config.yaml
n_layer: 12
d_model: 320
n_experts: 32
experts_per_token: 2
d_expert: 144
d_shared_expert: 256
activation: "squared_leaky_relu"
moe_layers: [1, 3, 5, 7, 9, 11]
router_score: "softmax"
normalize_top_k: true
routed_scale: 1.0
balance_loss: 0.003
balance_bias: false
init_std_router: 0.0346
lr_router: 0.000509
vocab_size: 17956
norm: "rmsnorm"
norm_eps: 1e-06
tie_embeddings: false
optimizer: "soap_variant"
lr: 0.0014
beta1: 0.95
beta2: 0.99
batch_tokens: [16384, 32768, 49152]
seq_len: 512
train_tokens: 246300000
steps: 7570
dataset: "wikipedia_en"
Below are experts of layer 9 (counted from 0) of a mixture-of-experts language model. Rows are named router (the router's row for the expert), up (a neuron's input weights, with its number) and show model dimensions 240-319. Each number is 500 + 40 x the weight over its row's rms, rounded and kept within 0 to 999. Numbers have three digits each.
Before each expert's rows: "mostly gets" lists some tokens that are sent to it at least half of the time; "gets" lists some tokens that make up at least twice as much of what it gets as of all text. This comes from a sample of Wikipedia text that the model never trained on. Tokens count by the router's weight.

# expert 31
mostly gets: "'", "some ", "many ", "these ", "people ", "several "
gets: "'", "a ", "two ", "ers ", "% ", "es "
router:463476529555502508516523477542489477442557512504535466551557508448541486481470526481497614495534521531502521497476524500489494550448515494493502537564445389532476494483509523562580472499504612476506556493516534506445477471563451505426534491
up3:538485553585413536560529454449426466454536467571492448458467474519493528493468565430484521495505552561515514496449540530499548498544514424513554561544451466511581458534481526566520506492495481484480494561520522497409577463429532484510488531
up4:458471517431472426505494519522516463524549566513546503465567464453521548518417506487516527488551431516472526574493542461571446504424419434547486426557514522510572518468445518526433431480529498569494541556552541590446502504535536451485475511
up5:482492529469502518500483447482467459573530418469502487496467559501502514433554497524425473565503481469494488509587457454484538475467566514470523501538453524486492459489538482561578505398554553425469546457446586459449494549438469489502514518
up6:533535575621412434493446523503513454527517500538464485555528493409556479546495534509499560426460436450476520500499509492510491539517460492485615576489541539507543521479505520445548497437459503448473572474518443522536533518545460512497437522
up7:457473484500574558465505508588485555525454542556518458479527554464543532537590458508484405474492488516520549564512571535492563501488592498520469531485563465484525483404485536494494514524508500492414496506482516474484501459530514559573452506
up8:503494408557525501528507459451489556459482505556508478577549473530579518548529460497466441442497484485424524540467531497500472511508391488506482495522515507456447598488488460524521469519483485479524566422431419506448494484486480539450512520
up9:541483570505479541510475497566505547485513497497477488492415586484536568474402583549448409490483467519541524544497517479514472534497523526454467476516445498502474467492452512476543427537517438527470473458483522475448498497452517459437485508
up10:528522527595541494548502496525519467443466471539511526513500463604491442563474543483478451469417465541489488473495461469567507536526493530483520523496448473512485506536477506425572482434472506481517546461453494491559422545540450607514546553
up11:433537570500518464459492479501464506507496523566438510541574453496422491477465541560477566455412525558550485544550549510531479458491578485612485504510524459492433450447508496533559523477535525490523552533489484552470431495454523573521511440
up12:500528483541493450418500544478432453485537446494504519488464485562509484479531523484502558545585499547495519464496511466459509521495465497542595469512541497553554479471460472564469513452586512468446524565504500494530417524495494532499514517
up13:465521532487519479502522502573429502482540533470475499474529524456465524516474532554476501473526485519497563474468434540530458447515503482545468489491496484471550444455484522523434501435566519408473537514468463507464505541460449473525454436
up14:507467451533440488497564532522539606563507487518494435517546475485509549487447582540503523542472539491444497508553502525475554531527495503499491542498624532474544508506485535493452478451522480455464521455526411489536519504532497480406559523
up15:512522525552452531472502466487495495454476463528530491571485529494547451512493483465559544480473393541468474525494515569536551581462425480520455550494574447512524444507474521610520491484564594508440471473562508530515504523476516574456544555
up16:449519566466472527515525498599478504537511528507575438527475536461484570490478518499472512461415451492486459506482523513498539478494506488530450541490544426530537561498494517431518532465482488569470478537481497604537463465455420509501530503
up17:480518460516552477557485561497535530349545459499477544486487524513435498494481522493513535559469523554446458478432389491507473444541466451506502510484463487577578489499531615512500495536495526537560490597484526479495479607550524513554482554
up18:479453474600467465517479409504564556455546479493539514438479467509535499499575489431475477450474537496410440533497457524507494523572557532517540475492449529534483475511440511584594500487514537416506521525504581428479511465472385494487508514
up19:447527505380470548397519463517459480444484577474534534506561437505576458465466487526567458406515497504488513497504424524422485479531530447480520471526506541526549483530536441497493491476454490499568492455479506419486517465484449500445501567
up20:488452545520412503529567517536476546504515469512505466550479586525471447462572447428462541536475497487492515434442560507484454453482536549528480505496497472505563426509549453465517495588477498541459503490511505461501453416531545515441472522

# expert 22
mostly gets: "San ", "As ", "Rom", "And", "Mus", "Mr"
gets: "as ", "\"", "i", "As ", ",", "A"
router:439560402415503466553462467450514534518465517546494454507430544509468538531504510385586534463507480459495496499495575507454501429545429452505449430502499529487441497456558458504464465471535464501477470611509477515498494478488478506563610509
up0:549522497456455484487511508473512531457410514560481617507495481590474541475484513435530472387461541496548505501504537472469441437428444567513588533556551505529427553463527548459486489449472538527507474485544496455543538499465547535527550547
up1:568453503477506518482500453489491439438464511505519502484444537560506460535445565488539422521528443479445522522545511463480561462479497532465477507539510544473521468563468473468500454519520459473574484550528509502519489531508526499502560567
up2:589521522543384457508520519562431494468572496469506480527547481434549524575456514474539479494484522527450499513528537504561490503447465430523512444545465539456505489479482544501461536448441450573482524503480493556493495492404577516475497411
up3:532491440418488466467554563539583443523524428513531459498492479578540462479531496551467481433432454545480529601429505438479456520518486468519489513520504472505475489545573504530474525504504483554498537506487503466521536432518464508408486524
up4:534498473468466533482485496477468493563467494457517552509489417512433439490432561482565493472498428555545523494530560405539456495450469509576528472466414539555456480488548524486519559508479474506528518546512514472464501519432518486511590436
up5:569553484534525549481514424521532541528444494517499419453537458475531479430497519456507531494498531516520513449488458512466463451492512427443528562482512507460502448506449478520462540521500474482535517440529447501496520421475531487503511524
up6:476431460469457556484538529487507423469511567585495485495511460512530526567484478496516523512498434489518479416461459561492465488496418517548531508518423537547489602472509514515509550541505530530464492502556467492445413472452527503524472451
up7:571446501520509499501542432474518547535418511526497519502426513523485536474475475565573552490484571486436565469503517445496511498518508505473518432537545483491479507493528518497508427411523520513596511532455498471566469484472464508496480492
up8:517506524464444490486454456495537469467517471571468487525387522484528548515483568470497495424510464504465574550551574521471449495451485467516504432511536540488552438496542565465448570438542576515497546504511477569526482490445513414493506510
up9:433453519546519563475509459535466430533462500483438514557419475465485539481470534525462491481529495571497523492527502559470532522473497460496532518465562534470576434447477510542489412458460454562476511475465522521474484461517505479543521535
up10:470458477495486532525507452545508507506516482492476501561458471446486522539443507536493527515466496539443468453452514418518491446468479562435495509526507497485541499536524507547387518497571526502380566452534534510546483524455480529564486544
up11:511474474490531460519431413508454499476555575528464523538430480478548502536486491486453518494495498512583564542501543492455474485491491449444535525517497577547532510413560482459475531511466555495545567469538431466457523530488490505523517498
up12:519495472405462514553464426621549495475448529500423516496484514548492484469509503480494513565529468545486502467467546430511463471547503557474573476497495552524556451494495479527547463478438528552471473461483549490530497517497483505492526488
up13:542493484504551424511458414475489509519455521487463499527467444506557554464472478534514473477556420495476493546476541517500541504485472521451518543525564476528486477522460528465536483519588565456491493482567471479445513446439501495458530518
up14:487476495522496474453559446456600467481509498568464472505470527534453491517516445502489500470430469524484435542471506533522419521591539471487472460518445484475529455510481595492543477528481455464486571513500543497517475519493500527587555476
up15:545465455525563513437600511404447437609503541557499484495478553501487558505527474418534540515525486573524548520522464495470521552465531511524527500524436475481440506512500515431518437520474486526531448544515488514504487525404442585578511515
up16:508486516520539475453463455466465535501441501556466503515501469585459490438450475481516488535528480549475559559521551486516531499467570492542527491552412531507516488594572518469501486511466542535464447509566524535519486543524502547579531525
up17:499529407485445466438517381554485449379472529531523535495570460486508463521436528518534510445484488515512443545525501481496484534498529533520494550460513480458502539529495580472512498538475533533488485509492443498429520470451436512430423466

# expert 28
mostly gets: "American ", "German ", "European ", "French ", "British ", "Chinese "
gets: "a ", "-", "an ", "American ", "A ", "first "
router:519509510427484500459494497500521549476434561462399493504568524508530504536489496569492454575472507517475516432596447522509542493446526531440532504483495501484565444478455467505471513467547514560490446496510552487462501525513491434469517447
up3:480558428523523505508470489523509469529454524451472563516537469449488449523439508517450551487495536547473431592486482513453451508541484518490439501605495494492536403527529508444553398564482582539498524536485473465441471573506506461493501543
up4:513524498447451521581596447488497527470444461529520501525455491505463545482480489448493520494465430537581502556482444545491518469503513609460541526477444469472454484541605489568480534496499506476523517544496438523537624488483486485520510536
up5:519471496517523491486484524432464504477481452478555548496548553518482534520523493519461508506432561447531483519516487586541554551424569544429447512519508450553546495428412479503506531389501500511518408573487481435477506473488459536476500537
up6:455561536399498469524447488527497545519477449607564548539483581487536473453487476466522546579541498488454514469452481496477474443468498443497479423481429518455547540523541445480493495482480421513476539459497451475504521516537452521480510476
up7:558511537546525507546452556501467601497492493458499457413491560469486392496485551554454456536469543508492487524512478506496490523461507467467472502471536475520459481468543520505423466551504515521492510528507538497455456540512507467532466499
up8:455486470478524523533464502570424609492482509490537479474559523459563431466478520460513451471543442502510471520487422547489449429536512519551452485508494492457467540506560442502469470486466534521525360538473511491477440506509496463518435501
up9:524532471433523475515507536501422481482521512474510575484454430455505450580469535514525420518445478439476583449552520474559465491523600450576547575436532498479492482452501505523521494456531543499508514470556439548582519562432423417517426445
up10:556572428558493417556545522533494449514420539509425387533588515531486504501510504498552458548512487454471513510484461501449527549443522535513508544512527447525513524559531549522622493462510500582511494463424483527548419482467554518462457569
up11:549466482454507517504530503525537495565520474546477513499477549553595570555465518480485494471496456468541575486506535470503502545538527546537464469497523500496464460465465526478483548464477590491482488493590450462524455508505467538457529482
up12:599548525497618500494542542486558479462429458511433410517469508443490504522522525467541577496479479529518543490526409465422488431483560511494572548369524497534501475458549559469494484482485487516497510483520513504468478425490519501521534433
up13:514497464504475571492484466533525498496468522577526454575512441483517502494562475537484516556529528485500476463511528452468448476591475481511545501424548539481492492486533477515478529504488507507469488456483521480471494489512542509518459445
up14:560462524487533540453471458552434514491515548492524484506484540550558474537510510586423483527472514475413521485496524498529517449523457460425434477471558515488489469526502493462465418501462607532524448582551525477520534493418448479483522496
up15:535474453451450473445507434490512546527486526469452494515473535481536520482507493450528497554523455474421561424473551501408498580428452478497456424543461514543446513478503456548483510519524455500470481521534537479547537441446506476472493463
up16:503479441407505494469552575466557494444479515507488478500533457511425500498479465515513532499493454535462457512499511556506470486492526531511471500561481526447462469521497481462560459469513529501511498497491458518496513529474576572449489470
up17:431476362513457501427485449537530473484473515473547565500601531451513555449501501568458539489461462521484490547500501467590473540472518561502477457507490434507586485517519538467445476490450533592494542500459558527470489496532555536388515524
up18:563416522571492467561522473452476499504555581479424465512475572508503461456592518472493522539498500489552538439529546515596510592504508463540529537552483542482514529460520492519465558538451512485469423492477524571575507511482386473498492524
up19:442476507512489533421478468468556541512525549431461526467454480528565520496522532536540548469537528466590504529533536486484505555569460488524546473572551506483497499462517435530434446465536458514496493482475524486487539427515535468441489532
up20:464474478488518563477460550551475495483437519489542480452543487572502455634547501464492549512490504540526486455561578465558473534530567468556458452472513494469570529461508431536481533475446556502463495485492520431512474511475462494549536523

# expert 12
mostly gets: "In ", "during ", "between ", "within ", "During ", "from "
gets: "in ", "of ", "on ", "for ", "from ", "In "
router:513496480463482510489486432448481547450413470540545435485514510469495402495508479475534406465514472519412503463452461551508434499570494565512445538564503485482491473514483494555460541534543446540511443568469453492543534478487518513495417473
up3:530539516529466524505502546499444527481451437545525417513443570388550488552543460504535522502468489464429487382521536550518560477489524512539527517557527534543491531419487534486451472443456468505457532442514535523466495533430577530466492497
up4:546529558545582510411508515503500565452452500579509466504469502545467470435451538506510444396435589520518479478453497585448486512526516545509519506496536509380481542505482519446523539542491501490558519466553492484466511497403536513523506498
up5:537518448439417530497547442506503503485511486485520474499434512542514546539523463523514546565523430531485487515476512475485497534582566448472507530449504425418495443503453441428477502560525601433441500556436503472538507478478467561488425565
up6:472479525540564578555497490523466495469543496477501481508539458530516453467562494533483516513483504497511492480514490500542542571502471519486523498504548506535536491452558429472521534562446492568543454489469497459498483421490472575532521564
up7:505466518482519468518507491467488511434496516525533496396469481444529547493470485541566504340465514581470497582526507530511518531433513516534494520485504542473569532480473493555469473543536556544463547493563451425544497517491503471452541578
up8:515441438563473449520470489467412480456510507519508481500475467457520504499481487546466433507570551512519512502468472455467530525513465526412468549535515442556476518492472541529478506526520473439487517508434460461507519467465515399537467461
up9:533487542512512520447502488452531437542534499500555367467545539497462560474497487483546433446484495508464597549472488474519550439526460540498423469493542516507456501488483474505495546433540547528535493520573520499490526476538449432515483529
up10:553466502495567557422478456525513512471500509482531518489463452471440422429525495487490518479505524522480496533479492518434465486517490533511428539520426466485510487519508485447504454479522521527462500465498552543566513448489597471468448543
up11:531493477461480503450488539527468543488520475486557510557443504531482482562538412418472493558471427559517495514464459504600506513467465462445482548505527430510479447511574517516455556489493512503510509420502632622491527506534545499507537484
up12:486487426452511541441480440554482505621443534433493502498456444532518510485473505559505495437544526495477592486458486452443540506564549467518452510559497553501475454453467472511511565506584533478528531476486494569521532465559528559503501450
up13:555546431468472542503474519565481538460415497458593502512549549515454503499510525483487528487471587523462481439457509458553488512472548544486495515530514490527494473477455442557465516510508430463512497499496476511515514499425419480486497435
up14:545473417607560494490563520446489568528510500514534509415453516418425397497532453477488557541444611482498515416530532550362456502464534494542506475562452539462478498497480487541437527537443539456510512509523501499527509580533554529474461501
up15:531450459542533550461468474489417494546500453512528526514405485401520463504502482480472446513511482491493451466453510496518428534493590440479495468533466493542483476560483499496522488456420521432502542504601499485570554536474508517511423513
up16:554492439510508506509515542492532494582529480483525490510456529472514510509531510463525574376496479486536484538455469434461540460471472453398552443521479435512512503502593503413458432510453473461476538419411585475480512482531481497522538538
up17:560563414512470516517471483401574557555537508462498514439472473496472448461532494465564454452500429474536492552500522515515486507541481549471439509459559524488396433543497467613533546495577440493528536498491440491493494456522553493486524532
up18:477432505470513473474488452444507486494557463524511436530546505473441405526467507462563452546469513466501480516455591498524491539547564487421554508538527510496511482626498526498525468515551471612505448491467487431513519551553466493475520488
up19:503472585492447499461471447469522505514529469551499563542577481444507487496524436519529539555435467509500489563499523523460504451536511460504529488502488483424516502502532522470480438592455488551553487444469405453524478516508502553510504544
up20:592455456466424507450478522535506464447448406467565502456481460423572498588479513551556489468512413514440514469502426498452543546553566563445529568476491430467490460503494496428540539486491493526491517486472490518513444498489417541513481488

# expert 15
mostly gets: "There ", "Win ", "Result ", "equ", "JPL ", "Species "
gets: "\n", " ", ") ", "0 ", "It ", "it "
router:519519505502506486558455560451516461502517477442430435588503477536562475414491579456509565479485458478543516490494540570461536446459484486490525556453387488515515498481518482541460417516541579452527466521486497531569488474426430445488560562
up3:504465545482420491443442521560488482483520460532436522488490519510511566455533542500477509472462564595542433431541451488506472461480537439459526469478522501449451483542490472538472522542459497501481524471503586490458468482457456506451503455
up4:506499528453506493539435478512476480537555523514464472484597521525539448512469559562494542489542498470563556548459499472465476519459492495497513551479483505521503511510574542466490546463496578403502557510446543517478497483547551506548579553
up5:506482468441510448545526544531458555497521517440466418533542466545468515487562482470465545491494537572484609480498505490505529534530512540471538496506548524518478452530531554469442524461513539445490552503455472507589474505535427475435499500
up6:479498481501476535510461528502469508492463540455429444622497476537581445486553410487448469487497491478494427550456459466449488550558576459507470524467544586480471454485502495449466495411514500526487461471495473463504520474495521521513572489
up7:512528605538544530486490483509539549549546503498528521424505515474413556449392481538488502500530478466553484523540517465408514554501476452508539501485438512481505492566532521457466491521513516500515509465592566459510544475490524450499498542
up8:464488540555521476506549515503360525502521550460551514487499553475511537508506474467446485487534487461506524535459529436423539555530491482519613501560465504496411503528510514515486505531565499471573542447562507467494465502567489459463491523
up9:587514522451437409534522490431465516490423480534521485478490538523461548527502551529472480503477479445449507507490572463490497480500596469493561516479523542433486478492564489501452489466447513499521449539470489484479486495556435461454478510
up10:477494493507545538520507540480465418486515460560529508447474547501381476499477584492560521535550520516463499513472453521552480563454550472546586463509517484410495484521468453509483547460511470495467473562517492524494500519452495528489512526
up11:459520513544449463514499539480505559508471562508460492551542459544507484526460475492542456484463526476511521427526534505456499440580529509562563567540524536536615573483548527464456455477458450450512514559496472553581495550491528479451551493
up12:626502516478517498478507554538546499502474531400517441441465536541493504456510484497532468404461575496564509470501508455514516516486555516447503463455480529493480473472452501490460540529471478502529541492513497443480489504393462477577588443
up13:539551573534459510499575536524512467524439488493504492515511536495496417518568416538520451485421526518520513479517544560496513468562492559490511536570509504493496462542508471534509399465498459513483550491382533497413538535431492478620580523
up14:533536489440537548520527535494479453498562504493488454553531512507485543431443476544450526537524471552496461489453484497461522471439513486556491526482483517479584536527499507506589494494478460506426485491530492484457529535476492541464519532
up15:533524452469451545460508399534382595520578504470510481454554443540557460464536501489528484463495508457495536444488468541467472505461521525532524585466530523541492479467463540431472455512482482505496491525524519455589489483434494526484490522
up16:409492530521499491450463482471536550469636492461507492542510517467501480502456591536595563491532483447502503544533506494488539430483513438549486488477500500488441583516456535469572498529503577476456470482520543552496520502528508511466503539
up17:509524510501480510532519548553438512456481444521425564493435556456561544499514523578472594461488471500449484428491544513572462453579466506531572527507502482468444460534493481519523542501488493528521557545490511495487500448470547483505531517
up18:470509492462506476519473481489451507440512538507513526580425479476500447476470525571539471499525523493482456462482480458461507472511539550530483523501548525500452477487499546517534456505574497454471520523441460468554453544480505546470425543
up19:559526515532483490569531479455475492484445513484508498532533471498512542621483471570491503537450519575425522515548551468588492526478416456534558530489469487505594458571525434451587494485583532504483412500524520486453547506520538469465448533
up20:451525406555469399474484507478401483563530458470502522484525491628556522481461530578486565452510519518514541520511469483515501505471547488513552509464479539567530446477422442440529499596478464484478489462527539563508497512525407438446529419

# expert 4
mostly gets: "but ", "wrote ", "make ", "while ", "gave ", "and "
gets: "and ", "with ", "but ", "by ", "ing ", "or "
router:525492542531541468539541484433487504425486440466464541526479494462470480530428476492455502487544516526458508530484473490453553481564500480440584499499554501503490459522509546547567499506510438526525545493402385539456493469523440526517484551
up3:468482494513535462532488530446449502482497524472497512481516578492545494499433450490405492550497442545447446507477476454482478481499389525445553510544508550483553548477505491508513471506436480468529431536504525485509485456420552490504446446
up4:500529477511541537488511479577507521538512468488537512448491521578500551542421486576576557539525539524528519514452476452482547523548567459464474498463458446492490497498490514478490531379505522478534540566466453483472540497493522544495478505
up5:533454519493478511515502502585526562505505471451517480522541513461451462466487540455440464546457498504479539501524465518502474507522525489514522535413481518536555563482550580501527486550445480531466580439516465462535540480412481579526519487
up6:517459560535463525440497477508496468493485437503536388504449487504473476545483503494482539481467465549423476480432500474457537505558469485563502560518530497476452552546520505482566579545511419494499481510463468537495466446517496537504473532
up7:527524555517520540510449475479569450569522516536508570515543621524492489499484525481455519509495542472498520509519467488467491502519500500492536483477601475554473503524543446541522430501523496560521502516484503522483496499457490509525481517
up8:492501530496499443504503560567469442483534544496622501442567557554478445463484547442464409448519481511469430562487454476483483548457381496455542515496502478519470559466502471497484434476447493497461457465517408542529509447513392447510523501
up9:481469493549450474489536527471539515406502624484558413515463566436426439448490566486510471538525470541502489431467513527509458582516495506456498514545483579531559539473457463499572535514498485536509502433483467499443527445462493517500444534
up10:484416490499585525530536477488563494502449469546535516490551510450527460499475493473435481505481503458490445538493461551427509496502517479463489536507429551501476536585490575538503436475572488482483585460479463506445417516526486502431540528
up11:471447490470537430489399488486501472577472366491444497601522579495462467533446464500550496512480519532509519525474492510492518496515574509523572508572526530548482521556485497558521565515504501546545435469531470468531554519468422533509518529
up12:527472532467407430477538572524461444520477531474459402497481513488532537470470515525486535557511484491559508487464432532497500621529496597541540490510446503492539491563548464534456474485513443504468532518502409508531523500432490538482469540
up13:534497496457546488561508526549474539398542481470608528459527505508475534483521531496554482525516529553474437603545496474531540447470537519493514510541520446514508460491525477480512589555517489564501457520501561422516542477470547553554546480
up14:519503432483538456443403477496522518504458483603464515499501422467540451518514441466465507506472447523499546459505503517522487506536508526511559525517516509511450519507517557469510458499411419504438465439431462495569493456536440477513476512
up15:483527512530448535434524522526466526480514544558482566535532459489554477494506465519470526515518471572529511471491483473451516563483454361523498544478531558441551439463417478482551450499498550531447560484534501517475458500492485475541496455
up16:522560505563482479491448568547481462493480531514452527546481444543548521570530555504497528428523496473509509524481487544507518446590439544566528460473467535515489510469486494596500471504476425477511543502469583577470495469462472549429480520
up17:563473557504546609559492493523545518452422507588394500421445462553502502471566479541468483579432486486505454463457463521499445450490563513526548509518497513552447493576558456482508487467568531485516495485546478520541497490560493502502470428
up18:448505484511480476472525497484527490475494453506457525527524536398497515534436535508567477575523524575552440538542515493525483482506498464538513480508500560477564518482534447463435540541480404446479495487455521536519438466426543457537494429
up19:537452525442462491454531505489532520537555512533488520404476504532532518493547531537481525441511529492548545432465470518465556476503408481572590503549566494476431477546507526517454426512497526498522571577615484533496499525448503505490509522
up20:579463498541515507536455408499540515455506501438544487495475489516508485585480486461564465481490440528556534532475524520518531540541499566459470463507431496493468506541482525577542482496524576471466499581526500499486528441500589525517492488

# expert 2
mostly gets: "13 ", "22 ", "15 ", "24 ", "14 ", "25 "
gets: "0 ", "1 ", "2 ", "5 ", "3 ", "4 "
router:481551465518562507413484537516502469510491486477518471502506475505502506535474531525488426466528527521523484511521428520404572473497487440437463498519516535476526484544458433516565551533468452479464550425479524450487417480566438456504497510
up3:465503496466489508452543445490619561438514490471498472542493485467472523530513477437502513500428501567473443447551490509482543474519509519516471514441495459507491534489494556454545537482531496494536464522548528528466436460544481505469541595
up4:503526498539545550475504465500502536522436455544478454522502547465493497427429515505481432521504458480491444489504415508525531439479491478468485463494540478521555526470461520503433539441464577424481575481445538490478481475475467490471452533
up5:456541523513499570464501516512503517525451451450507540523466555506522524514519441497514526519534524442447474431483413556434514522493466536496509481469539422514455462511616462461467539492516499419489431511503437464575523478464525486493540517
up6:565505452582579471473473442505404437526515484543411536488529480508511449469530485598537489491578520475514526528523483486509515547466431495475464522488513511581484435511454510497471531479509536552452487489447461482519444497501481475473471452
up7:509573533537511477487490476459528516476521413434519550537510523508485485491485516501532496516554491552597520457453498563465549495516448498499448472464444506577479509485456498483460463525453486496498471530472549430483453518498501516495471482
up8:466460496405459512535494577546487534554453454505480442518524508541441439473496528422517526541458511456532477450537536472494534450472538559435455484512536504551476534474502479475536615524457434461524482498469392509473452452472491495483478458
up9:530460470524481496590465490438497579524490446492540464421404524452471470510537553454503465423520518521504573433489540532495470459496507498490594511520590462488485508470461498459453589555551496428491470497527483526516513450474589464470522507
up10:514440526508496495516454493527454491437507457498518466493448517489495561538484544502453473520515498469503482445470426472522424509518560527530466568464590514452438501558463624457534496503524490472578449483536535431476464575508463515545484519
up11:483475522522521516460449408421507550462554475505535457498533478548490460476472521539443603517501591532542490461485598503442524494555416501460526612498549481470466429537441503481546541496517473527576581438524591512450456441547518529482528562
up12:496437484543506492469529494459428485537506539441503487545517504516461462497505456542466516493567512538516517472522496576469465511432499537511577497466487468465442482473479556478557555495573505519563527502433400524496512473469536531504484465
up13:512489527497462543474488472587518451491544495416522482496533465508455544455549512495458546518585478488558503508468479494460519541440388489509424495447477487497505541530503560508529473463534517502506580497440449551504493465467462476525457504
up14:485476517513467525487471578479471462586423527475556507503514462550506477475590468524466519520472486536458477479572495486398461542472480467535469543487527529456415541500434524490508486507493501514457504465400427487526476513516516462492439493
up15:451416488500547494510472444506532512492500501471587508512486523508514483477531576550533515512477541520564416476588472508486504573502469497516505589482524507535551522488469469515528544497570480580513520495499462439506491461544549561518487471
up16:527475543554529512447447524457529476436464529468563546496440518583516550479493471447437449459560525495556465473506544492528524569470497544479551518454557503503515461458490576520478498522507495539496511501520540455544472445476498543557489493
up17:516438461503412513503456537515413476506508401488504516471434488529525474521458496529513507517464455515621432454455524565484558437502437460494491470484464483563542549460447542454483591437558526531495502531466469489523420468508494480502545530
up18:530480495549494509470473547566492482554504504596503489562509531502497515536537503453504492469516485530471514526464485496597459543443470460433545512517424510513467487509536541488493455496523537438429544530394463514521539486556468536549482598
up19:542429482480489475513487469520411499503486476473534490526437406413544485551432474544525542544515499490489499494526508464507486510524545471461501504482581530505528549526463516528474546442422524522520443463477524485531520458456484499420475516
up20:544491443600570540490438499495442463485529565527518538470531464455523460522518469457392465419491488547520452485436515548489492503504511464491490438510510488453533530486427470503463520448530532398496508475499494459468544454516558501444521530

# expert 21
mostly gets: "Jr", "а", "II", "III", "AT ", "} "
gets: "1", "2", "0", "3", "4", "5"
router:531507530467478496551471472565504444587518545514432481465511493490498529511461417532522498542575471540529469564529440509492559539552550467541515489462501449463517516535491437457529536523571495481538480528502551464499458520522433513512452636
up3:478492559485454493491524469544516448541601521537438419466485427492412478491476604521526504490550506486497548566552404465501480491569497515451491444519520433492538466386501512472553522477514549505558502493537490485515552516502500597551494499
up4:517502481488443422507526427512531523540450535523528492519437472487508502479445501530461501500482532484444461471485496453495572448560470512574501528472536538454533510526396532490515500504517548471459484493568513509506473548614493513467453458
up5:550429485538501437428451491483551447470512474457425529511537516483463590524571510497483560556534449513457436513527504492519592499462517442473565461466488477517508541517588528480457529536486477425557500501482484490555576561513565504478465535
up6:572485532468518477542456582528518496457474464501426496552581561454470511564522494527436509510458526595530547578543501549542476474531467495474529445491480519501496463454568492558518477513509536520539502474487543566476528498495491528495464539
up7:499471486477555543449551479419470532516483472498556475501455474565520575533426533469480498533544428489515561566465479508479538530608608551567518492484483518456477546468510469519536540500487504470523511542507511517588446519540469495598475501
up8:501482443540460542486555476473492483541455513522555544505474521597494496510509474532481540483477612451496523490460554449487533480517474565502525527512531500514539496487539458473481496484477429508574523496461555567500488536591465535533492448
up9:485471532536585521474550560502482530500431528503488481487497504504500487480421525476490454547447489534556464424511462545441547476491500472524516486443485458494475506538489444469512557503511516495506458498551541522454485494516481478469521499
up10:447529451427369523536490460509476461524468468549478503584519557531520524532502480516497529504548521485557492478475494527539528507522445524474523482465575515525529530541535480516502536465506502468509456433446474526489558486589478523509560413
up11:478549480478444464541521436528435465508577496489477471599482426539495547544570509582451475484512520515489426439509504491533496484534506496526498575487468532515494541568418547541470520462492503512552518500506475566471536446505589412531442535
up12:454514516443450482408475475522492419441502458573478528530493435463550503500511397526527503552433577466554501529514509501428529537535496533413472559489516413496485506534514473461483560464458471480496533458517479558499482522489491470440487604
up13:543507490494507548554507511465463467527443535565455483462483556530553574489473484491501483573511461437526522553510473472469489518575406538440493551482476472438531489512564538532483419506487511445533532472414503542509411484535554468508525602
up14:510508561440520528513527511517447428473498471489410486595495462479530468511476495543440458492510508531454511464453478510466465496480550515492591527528498535459473508488580413432499585507490427538442485471493506428534475517527592540528480470
up15:544572591539464480500590468475454450514473533458514507487465493466493477514492434513500528479536491566497595513592440479463454572583456525476434471507512448471498529543461544420477495513400521466468541518582522460506480501453492459486446543
up16:469487467573473506453520583508509462493446522536531459484489413546523536483555510499516455566554515587474474535506412505485532549485511447485405504465539513505495544522434453514471521523467529503512514509490510520504361467439483453490536500
up17:545556544503520464487537467568497517481487499542546502531531503506475463472540547462536517429534473465543468469523526551543519529554565472508458469586542501487506511507468548465491531543482467480428488504507537532500529480528466475519510542
up18:456416453476554518502524390478514529506405448465435532513440468441536469469474539563566449541431530521517455411491470487511490540440608560517440500573535507499531500414426438537431473471493465504487476457512477543462594574491513501511494459
up19:578582492477482509537569541515463509518468467544462437460511470538510514505468504525480493483508483512507505548528479506525536498543569458439542523470421539502462452452498473515516510562565465526505511485468525501473440492501517544459502631
up20:485551490496473516507573476499406508491514482580497460511486555469453538496459543553477491469474509611527499531497488477382444461546509433515507458495475509481487470449460493500526469474542550521521506474495453603524509488486499567572554453